Below are experts of layer 7 (counted from 0) of a mixture-of-experts language model. Rows are named gate (a neuron's input weights, with its number), up (a neuron's input weights, with its number), down (a neuron's output weights, with its number) and show model dimensions 256-383. Each number is 128 + 32 x the weight over its row's rms, rounded and kept within 0 to 255.
Before each expert's rows: "gets" lists some tokens that make up at least twice as much of what it gets as of all text; "comes before" lists some tokens at least twice as common just after its tokens as in all text. This comes from a sample of Wikipedia text that the model never trained on. Tokens count by the router's weight.

# expert 5
gets: " |", ")", "0", " |  |", " | ", ";"
comes before: "\n", " |", " | ", ")", "; ", "\n\n"
gate1 [139  62 151 111 148  92 155 106 206 121 157 159 164  65 184 128  69 146  69 141 110 131 147 120 135 139 105 165 131  63 126 135  97 152 145 137 172 119 106 145 127 122 190 164 120 191 166 212 169  94 118 142  99 115 145 111 141  60 137 128  95 173 155 136 102 164 111 110 137 171  72 153 130 128  93 174 112 127 159 152 122 116 146 153 169 168 161 173 131 119 113 135 152  95 148  83 129 112 139 118 115 174 129  89 143 164 154  81 151  99 164 169 101 181 119 143 104 166 136 108 121 150  81  91 101 120 120 142]
up1 [122 143 149 144 137 118 154  89 166 116 142 117 166  48  67 147 121  62 143 109 111 106 102 121 169 166 130  96 127 138 118 147 164 123 118 163 131 104 113  96 150 137 115 165 115 156 128 142 117 160  75 149 153 147 103  95 155 125 187 173 100 134  97 124 123  43 133 157 100 136 166 105 127 106 169 124 152 108 102 168  77 143 181 139 168 185 135  88 152 100  99 148  92 152 138 153 125 120  95 186 158 119 106  83 151 119 144 146 152 117 140 154 131 114 144 102  89 130 193 140 124 153 120  74 122  67 118 123]
down1 [115 165 110 133  99 134 123 119  92 112  91  93 144 140 125 125 140  52 102  94 104 122  95 137 135 134 158 182 136 117 144 134  39 143 166 147 185  71 114 141 140 109  77 122 108  73 111 148 168 228 161 137 108 121 171  98 128 115 139 136  82 152 125 122 125 101  67 163  79 141 140 151 168 103 166 163 187 159 147 106 111 108 131  85 118  94 104  99 135 149 142 146 158 167 106 162 161  73 100 121 191 160 117 149 100 135 135 146 151 120  92 129 152 102 130 115 154 148  84  79  80 190 139 154 177 146 186 155]

# expert 15
gets: "1", "2", " | ", ", ", "–", " "
comes before: "1", "2", "–", ", ", "3", "6"
gate0 [193 155 114 155 117 106  59 125 171 149  97 118 134 105  76 142  88 136 113 227 176 106 110 171 197 107  69 103 134 124  85 128  90 121 136 143 108 100  95 109 132 141  90 144 155 129 110 126 153  75 138 148 160 105 125 147 149  78 191 168  70 126 128 119  85  92 147 115  47 159 123 133 153 136 119 106 155 167 138 115  95 154 186 111 146 104 164 111 146 178 140  98 154 101 140 114 116 123 160 215 136 145 159 115 113 123 177  93 122 186 165 101 120 116 116 104  96 103 172 136  78  68 123 164  65  90 101 121]
up0 [194 209 114 136 121 128 172 104 113 136  79 125 128 103 154 101 102 117 145 162 172  93 109 107 124 152 142  54  95 105  97 154 116 116 161  71 120  84 135  86 109 127 134 115 133  97  75 142 119 118 158 100  80 118 149 126 135  96 117  70 136 104 140 148  67 162 127 108 173 113  71 151  99 158 119 146 179 111 150  91 142 118 136 150 113  84 120 146 158  91  81  89  84  54 143 134 112  98 157 137 120 141 130 153  95  65 158 135 149 160 146  98 136 147 154 113 158 116 151 104 128 153 120 153 162 138 113 137]
down0 [112 124 139 129 105 133  99 101 125 137  72 127 154 157 118 111  96 150 114 131 137 124 129 175 122 107  74 153 157 140 109 142 113 122 144 132  59 112 186 140 113  48 141  72 130 127 178 115  89 112  72 170 178 166 156 138 157 127 115  63 133 154 100 135 143 159 129 114 200  92 136 183 173  89 167  73 128 121  73 139 108 123 104  94 119 134 215 166 117 137 156 107 177 158 142 134 118  99 135 180 130 137 113 141 149 122 200 121 172 133 102 105 128 141 162 142 128  80 219 126 157 117 101 134 141 104 139 123]

# expert 2
gets: "\n", " |", "\n\n", "|", "-", ")"
comes before: "\n", "| ", "|", "-", "\n\n", "- "
gate1 [107 139 129 155  89 100 103  90 131 131  86 164 167 135 136 104 105 107 137 161  71 105 150 117 133  82 122 134  63 132 160 129 125 132 166 123 138 139  54 133 132 111  78  91  99 171 115 121  88 148  98  84 124 184  95 141  62 201 116  80 116  85 155 125 152 117 111 135 164 154 141  89 125  77 199 163 105 190  88 147 104 141 111  86  54 139 124 129  97 126 140 174 112  91  97 113 152 163 162 174 157 130 132 194 100 148 135 132 188 162 158 129  75 119 142  50 109 168 103 122  74 145 167  77 128 123 170  97]
up1 [145 122 134 110 202  86  88 147 155 176 154 152 119 104 125 147 127 129 157 144 136 174 103 157 193 159 172 111 172 102 146 185  48  64 105 103 155  75 152 114 148 129 167 109 195 122 100  89  69 178 188 131 124  96 167 134 123  66 140 120 121 127 146  93 116 143  90 107 137  50 116 163 130 104 111 201 170 105 179 126 109 146  47  95  86 149 125 107 162 126 198 166 137 136  64  92 159 132 136 140  85 126 100 121 152 161 197  71 138 115 121 123 175 120 107 113  79 116 150 123 137 144 105 106 142 131  97 119]
down1 [ 95 144  93 147 178 123 114 144 129  84 129 136 151 132  67 116 108 102 108 137  82 119 142 156 143 147 143 147 163 158 132 129 101 127 161  56 111 151 177 107 132 147  63 132 111 171  71 183 113 178 139 129 114 154  90 202  60 121 153 142 178 134 166  70 111 110 187 157 106 143 149 150 125 143 159 162 122 110 115 122 119 126 126 185 128  64 163 159  58 142 131 138 101 101 132 143 108 135  99 112 162 127  72 130 103 130  99 172 104 147 136 165 180 100 162  61  72 117 121 119  94 160 193  90  83 168 126 140]

# expert 13
gets: " | ", "1", "2", " ", "–", " ("
comes before: "1", "2", " | ", "0", "3", "."
gate0 [130 139 191 145  54 153 185 159 153  82 147 171 150 155  44 156  91  93 198 104  94 149 149  68 122 175 162 100  87 182 104 123 114 148 153 133 102 140 104 117 135  73 170 154 154 108 130 108 206 113 110 115  96 169 149 120 174 180  86 109 145  66 114 115 166  95 144 168 114 124 198 142  82  89 155 101 137 138 110 110  92 162 129 108  79 132 129 134 108 132 107  93  83 121 111 126 160  43 148 151 123 158 131 161 152 148 194  79  49 127 164 100 162 136 121 151 144 115 130  81  73 139 174 143 123 155 119 142]
up0 [ 55  92 125  87  88 124 175 112 131  63 138 166 121 164 116 155 115  53 133 120 137 142 137 162  46 103 120 160 190  85 102 141 147 148 111 140 124  68 137 146 162 134 148  63 126 128 112 151  75 110 148 107 153 111 113 141  81  98 201  98 163 127 148 149 142 125 116  81  87 129  72 142 160  94 131 139 204  97 142 113 136  94 120  69 176 127 118 166 123 137 111  89 151 117 125 136 126 149 155 117 117 149 151 134  56 181  85 122  76 110  89 166 109 140 180 121 145 121 123 106 130 115 101 185 137 157 107 128]
down0 [171 155  75 153 183 150 114  96  99 150 152  89 145 108 148  85 193  93 135 137 145  57 136 102 158 186 169 110  79 109 130 123 131  89 117 129 135 161 134 117  62 111 146 151 163 149 151 118 103 148 134 108 121 101  64 110 167 183 133 107 186 172 187 111 136 123 110 138 114  76  93 135  96 152 143 100  73 152  98 190 134 110 149  84 117 171  98 113 105 168 164 185 159 146 106 116 103 149 145  96 176  79 112  77 168  85  99  92 166  79 100 145  93 102  90 154 176 161 136 158 167 166 147 141 156 134 120 124]